{"n_layer": 13, "moe_layers": [1, 3, 5, 7, 9, 11], "router_score": "softmax", "routed_scale": 4.9, "batch_tokens": [65536, 131072]}
Below are experts of layer 9 (counted from 0) of a mixture-of-experts language model. Rows are named router (the router's row for the expert), gate (a neuron's input weights, with its number), up (a neuron's input weights, with its number), down (a neuron's output weights, with its number) and show model dimensions 0-255. Each number is 500 + 50 x the weight over its row's rms, rounded and kept within 0 to 999. Numbers have three digits each.
After each expert's rows: "comes after" lists some tokens at least twice as common just before its tokens as in all text; "comes before" lists some tokens at least twice as common just after its tokens as in all text. This comes from a sample of Wikipedia text that the model never trained on. Tokens count by the router's weight.

# expert 95
router:548474502505471560468421483500513501444481558416463537499504459553590546527501462551491616574551477553489441507481540488475489459570576452579470481479482513542428487517561478467547461460502481556459465488561551473458510397458575505530518539594580456414487539460425576543445499531458551541582533556488464465477474436508514455520445476498463611464586587577499536503429501530520460425513585579417484552521473451485529492515502422428488447565440512490459536466522495524528550450513510455405537482568567433420451377402601567491443506504462390498468421487526477431497409551499436463584501500581540492557558600507556418453536459444476532510538565477473498590490533535504435513489555437466496483560532487542460431402360488476463445574443412435473437555483481536518457438567506
gate1:416513502489496400480455578552464547469536438533419528440502459565491479595517449559500530516477357454519441434541509493575539487533537522475485519480485517545514462453568459438504526526503364426420434587578435530418390588454556470472480521491494427553566545526437527631523497531461540535542552458452560594443544523521551544497498532447468501459490472527542485484453446524497516535416546472427570510547593476499394520530491481412469407512412485516511505531452521482464471479456577440470495561525435386440541548519461507555448617525493572546510447520535531540537505507564566518537480472531447551552484545550499555496524399532558518494457524537530507479524555515527504475537437558433479476561483509509531411350530496476492469627572453548455592480476429500482478385491437
up1:494419482476464483548544443494501498533493538508499513498522405492542533552446370527631471488449499438491493416537494448503574393559504545488468473589436513520459537510423502594573520526548435460504483497561544421417505535543407535490509540532546466452572416508447508487576522534393629569569519537448465541564494458525479596576458442484456619488613511518519456392470519476491528490507526447494483544489644524582521571531530540466428529496483519522552445547497544550500536513488399501524495529606445516526616467434569531491489551451500543434431520609505475526556527486442570428519430469533502496488553432604509511465492525527435490560498481554520437529559480498530469528625481428457471560601455499591454499478517448438526557568491491537490535561537487560496467547484468
down1:537473468502505599452479479566483418511459501504505499456495559427458459539538528470430526431485497491437445592420486494546438525503420468540509448538467475465522406480525424554582465407541498560489484519477465401571508560450477661440441466475458452488511532521559465493553532535564469517460433526430585478528467376578420500577446495512551462484459504530482440473553507544495485405356526454522520514454540455463466540518488483557407493473554415408608527573506502466537430533471450515589499491490572502466564562455535454579465475418480541497537492519495536483419428569540502424515501493542436447476544514442554484521462532606552547472534459510499516547578522466495474548333454482493520401499549558500533354454447437474605460496500518484522512449482582477491505417495493
comes after: "1", " ", "2", "9", "3", "4"
comes before: "0", " |", "9", "8", "7", "–"

# expert 46
router:472518514490446519436508491496523565471534420479547460428489541519572484479594563410519501459433469580513490412570528515589487588417481553575508545529487549374426444479511449521451576542485500414500458406505577523591520546446494543438493502548554487530516495477559461447530528562423431576500516534495487432585549546481587490433538442603414548542469488548531528495567403495462504516462554551546483433545561542579590476548484476559584432501475536499607458419558605543480542480453437513471441541448433470497426487481551558422471517439515580522444474521465543581563558547459498500536596546502550397450454529512603432496497468441550468552523459593487486551505490541464414580490548389485545551480484539446471568416466520497505562480510488501508530530549577451476543496523494
gate1:465426481526501586562499608530617562535460477484515480512476514572474488434518499469495538508531446605382495536502405533504532491496487510555437552499483368498444548526573472476501602570511492437541555539447560532431514465534487524401517476551458534459492439508523507466498482417508504559512622584447558477488562523504554548651443464460439493555477395507457529520485530444460436501467493468514423506489483541418431584548557502489410588508587471479537534473435529458434524441529466512551537509470482605577447433457418475514483473483470525504492483390440498527458498506478521444522430514444521534471467447471478454463436595496365522524565490549500468395434525533414595486563509501470492578549467530519565493580487547459441508531451515465554553507394540550491424538405536
up1:515503409619510513485609573530607541579513362510548575457510505510534441579491492538462518484514413534442465511468527506528509498514467446557488455444447361527418520556490498577456550575447520498471420421473544578483501567486512492499504499538455507540490457575572514523504466474442453495510533536410533477348461530544584516544473473464511539406380489485483603515515508444479491556582491506532443583494514590378489516521561495478491466495528447557534474520470559501445623447464523446448534452480482595579496506517451625498464493560475584500581547476504463500464447439427468496482545499496518506426548484542484486523455542435481409515509504465532431467492507533483477532518544452486567471456482620526422517489462479488424574606480561409507528483473509450493556503426623
down1:439533431599474416481467468566497448557546446495505614561487413371477511543535467529455500524565478447541477553512597505488521504476453480468539585517452473508512499533520498495457550482481451529483477628423561462559570591476481485507485477623428542529457510543491634554468377445514520506500498488496459480517477477570525432465528445585479447486473528552478467498527477488572450555546414501596507493570521475482509416486415577397498517588541505633572524530489526465616502514472480492487532486525470555520453449549555563492427635506524512488484591506535536406450528455492541482502412512573436496520598473561494436474552477578479527491504516631558536437559507419527477607518510507433521499487453534531536522533484588472583522479542589485462437512572485474459550447480478
comes after: "0", "W", " Ret", "3", "5", "4"
comes before: " ", "\n", " —;", " Ret", " A", " W"

# expert 3
router:536419427525484582586478603505540497467565563529455468437502500512548478560595541487470488475549589505453492493541542426452492522508502456516523501461534540483493497493526504547471483529527429471401485508454489550420534378494568462583537520588556577480437453464447524595459536514445596600582435485473434541505471400541471533511537552503428558473531560500542546526437475501369452465540495507540476514594512440564540480529538430479512551608547539458406471464553524479487585545592502518427447521439467430447521391417435507512448462434487559471462492511456483495472536454541532413560564554452548431531505522468453454457594433438442488404616572486534462492460522525501478526548495542447438441598508500480490546445494469463559445596435558551529434560508424528480418490496521
gate1:515550589425537526536532523519451535451456509492490542478496489560521502498528451497477484510464533415532420517502557494518418486522551597471498503498389436628570404446502548480546415585549572553496511517484447463563449525438478401445440448397585458515480623564482462508506582528520549535453541523433448497493560468501434588394430584399411457554557534438432455524477593505479508573420508502479407491511494525479506474527528540467515559483573590434523532505434603443550515538538488581494439467488482516439448490522545454530489514541560468520512589442491549421527484493508496442563528544393461448467555459422500483446509487454459598497551515404447529529546467494518525487526629457494544492443560438406560559433492489473560467533560455478436592449543526495471520568490504
up1:533583448497513376474487530428495452481460473526546514442540567457480548582504462465555572509536411570485533471532465501470528539628484376608571473562529541466522545479475425455494569440502489511429469414484588496496564494446455574609513533552574530425479448534559593538489498489547460558535525448588484401475428524550499427452521416507549489543455534524630413513494448463534523527503410411457482574525503516499511520556512480515476436513466490503488473556558452467512498518485411531526590476536509523562529507409495502464428550524470452550487443534377422498493475533419424477544441491530552511472453552457435482475510511562444507524444618537639460517491489641507502577424504502539423577523440526521431452458553546479532560524511442502483460478434504549543499554532476
down1:559571475491421501437487514423523558508542525532519487489470529473515516437442468498430477433378516492540576594502541507492462522522467472482544480528490568505500468522538495478683531591457602449475496521449499460441428510476492469467528544461449468504520476547461525442496575524562483425491604483425560555477559589535574534511446428517469489502456489465571541451543528441531468587431527408414500505431572485533515511543431540540418552530461495510545406474473558476446521493506371452497542445425552463413506516494536491467473598515521513642515526468594588501434540515520499522412510519552549532505462566506582477472485504511483530540609505435514394466420598451555477476599452586587524549467513516518550506429401522523459470411444537546450541508469451402454473517536471
comes after: "1", "0", "2", "9", "8", "7"
comes before: ",", " |", ")", ".", "–", " –"

# expert 12
router:524549617515494592508494438423511496518467509503478439336474506456505490475544421536473521481487447473503506483499499525523394534595525491475410470569487399411499490487507502453444541557546500468457558528521448510505483481568561476548511486482580460541451546514553517434562513488436504573551519441515541467499499461509434447539501462445584534616614495492512542491420446479517566500417514506445496500478406441442490439565467588484552502545559550470492461503437576555464559407557418599508476531464546515514579510443570493485455494413612514453475468397499470511528510451370432496482474561462550479491380540487431491532460422482541593569532409636451396477434486531499532562463510505514548569567498495473413472450454554478441563559518464430466518457538507547484442534493494
gate0:588491455563546509515497536462552501439545495526488541430582483501480488485489594488507452515526499510459514574517553510445558500542479460539588540590399479579512546419436457445429593481505477461459522473525626411462451457524533504546452479511463511560511451480527501615565568431391497585508447453539540520510543506578491399460414464475470437530438462432569539504597488517485602477418428498495412406537452570471474524602479468499583510544590484445454517510452464495496462415509495496561419483449477542566463372459506453582549507505452442566531406531509563528488518504546518507474539506473447573456568554514473527505491501470452445600478551638507557491521637430441485554445548512552543509490478441509498451548529412446479546529514547537524598551523515529484558545477493
up0:529507551523484489497526426434462506541475518509543414552427559531513460509521524514461482556513547500464503479529465491405533506463465536512435513465598506456491486553578465529563439478399558541599518506447568508504430503440474476352568445471529436507412530516434441581402504545567511526390478440467426512509434555546477477460534544521531502484485463477423579514468575500523505437521513538511623497466511467589590447420461541533487545418494458456536523546455551529543587585461500488493506566535495486536579465493524540425449526441564426509448500485404430512560528517449441466554557454455471500596436433594415425532451474511499442387412410540497465557517432549533558571483473446464578436544418536441481485454546545531464498520454463482461449579408417458492529476447597
down0:529393454544431507419488527569541492476469451461483471502504502537495515536529446605514422518492520450513406537576588447501594457415569479497542484416394445514514530516421539440603432420461526476538483579506565512549493497524545492491537458468498490380537485479597501627468498567560476540445515499478536464593465580510492498537529529480588496454442513566552501511428577442507463539538473473460512461486541543466544560446520451523485522548447436481443509617443385430478440479497491585493541558473525564551504500492553535574501509548493509498519500489524437416444471554597467541583459488490480470462522520557473506503480518535500525483519548526476360485456560569459532557543554389499514447520424613546474592507546491554523511647437620462573549530435506515478560566503558
comes after: "\n", " |", ".", ")", "==", " ="
comes before: "-", "|", "\n", "==", "The", "==="

# expert 86
router:444531517543467501467550433494571539491559462547535529462599443477433446469582575536555482450506501592545495526502465480444494532602474514416520529526465554503473482518427407564511599529480567478502481460565559557478477531499539422471503507437540458490441522497491435556537534614445506506462447440499510409530457442446515472485516597463425573556418520501572480520408418517418539471429445549532496510456549506513503492400387512521476470410422532452534477478526565468465520523495529474495520552474608446502465504511555573498517448536471533456450528564544517586473545549489528518518570441480510468541516568546571520551512408448490435514574460568491477574475403551457399588425403503530554467430403536426547435432497609517427536531549467446431467603548567611488521523478484
gate2:556535436509461524525482551435544510557469515466490526576459529460520400544448393550475395484537508490617537434521607417522530509475499564487439425360530507530426454473527508572513488578586557538529519409533590457495520534489501499457474442530515557499515426538573459505483540525537523561455493548420539558488420412491497571489508511529551458445492459485448551511539538569524478566590580488415527518467441463507514469474456442312440507469599543473457429529485458488493520468440427422520544479504494511427467513488533585503440497361534541468458500505491426488545509470465534536541438464467476515515504515495534559497457435505521462573418530489442493477386543468607509402527580430590424587508564456467375544489521512439545546516511489490493407494477545446473511482535486
up2:514501447559481453516578536439469539525440549448492548532479476439513458527429453483413457544535460463604551469505580428487540423559545549507479495432623562458489511509524570504516545477453532483485516605523514443484510506486564510472490430517549532520495554548605510433546549550464519459458398453555515520467435602510569546518470495621471437452529519586497492465516600527584460472622476568404456490480375427373534514445507446449493514425506537555429458490471397519562513552529407471462538550528551528518543467515576489465524451484532475545508467425496621515437585492502528533606547490526472437553398575554554569501470455518470513557545469500512491547400471554471490468514562419466447580479449534435479472566476477474554561547485464487508487551542583478525575581468464
down2:442558568524563499542533565479637468480553468521462570486473582554503487594439556482473472443502430499535531481433607534327485441517548513491493507481480597475450502490507504561449546488446422507410509485576416499522603463492521439506538463494500494525574491514550557478535558499539450546539612503416574525557445612606539532511460542525590520440408438470465428488537470529523476489574542488465465542560406467482511520447466555447454486442478443427470491577541479443423529568504495450493475540514476513437494487462516445475459543537479410484544415493528455550476562541575552466495524519487510462480579542465517609472474415565471509481398479553444516564490593553467501533443531507586536531460547498453474569475580628528439523392497435557457462571503454516484460443503547
comes after: " ", "0", ")", "%", "3", "4"
comes before: " ", "\n", " —", " +", " −", " -"

# expert 26
router:434471516508502542543532542432506477492446499549469507456497552489630493482597567480584450519519464518514553429531557495423594494483510450557502489542561636606479530475506454405516490388510450568416492459515498535450513482484523533498557554594627510479549593438481543569478500503426495511579528497551489388548592518508479556505494480388408593566486511544497487506489492517472503430467536573489548492608546474524476513445561474473470520578436557506427508509437459503461444577535478520462581565431448417595558570391534517469430505551564520467543496446417529506486476489435431466493536559501618449474505586454488512428489544419485532400505499449581504459560476463499541575541464480457398563574560463499497491469429521484512425573429538445509488499512493486518466546541490
gate0:500518530473511431498551490558590564485512455459573457508458453518528412471510514543511520514615536588539502487474485448452553528566562508486483547587520626579558530508557497553423513522591465465558429555462460405445505453534517542508439499508521407476545523473564521497474470431498439417449520435568518481387545489498449530548477504508478500416575486430374537483533543487586480444505485570560495568484450538522475483411424446499586415582527526477439617459486470523491580513563497486557538570526504449487530514542553370563545482491406465400510458458536475619454515481426431530507526518470554520467525493446573534536404501447472457516474478511487572469411548462544536502469552448520582519467603533572490502524514482459573506489470490500488528478398491386615445436542462
up0:523458533556486523602524474453509487526604508510495422472437531463573472495541511611485511552480565472530544539587451462501514489507497503512528539548605490540494450480527512591449457528623509523552591514500417479489468478418567480565473495433452460583533463554436593478489548502584499465468528451423537485406521538408507437586500463516462521519424489457469578468525521478621444474594533498550524533424527468392470600452518469594450596493515474529498489497469460459444489545600480566474544490566507512506528558479545349457488496488406505556413487430548416532485499534476496480511496559488499466525460477544449524519444466580544460533497413478456448537499529438516553503558559501473486526509630579526515548629571512462524619438540441490506584530447551535505434571588518
down0:495511485545589487532408661477525462531514499503523498471510518450525510515350518515424501492503526643497424361561566498485540455520471502591450491506455588486542420505513541485534570473505498529528460485595511454423495463521453465517452410527480449547485498530614494534618516538486455410524481480518540480522533538485451515518437506504479461431449437451584528457497536475475548573457466506530456380576610569507465520542436492465536477475533406544527501537507421510433520501516563485439541456515589501547478555491566448456481482571434445465515469396474474468560491463548485376471530511604430464533482456553484529504532560509437518543449373472446413569499381567504532482540518444540527543457631470577552523560487525509540450461515520454469582465483487501523539556554475
comes after: "2", ".", "0", "/", "-", "9"
comes before: "0", "1", "2", ".", "3", "4"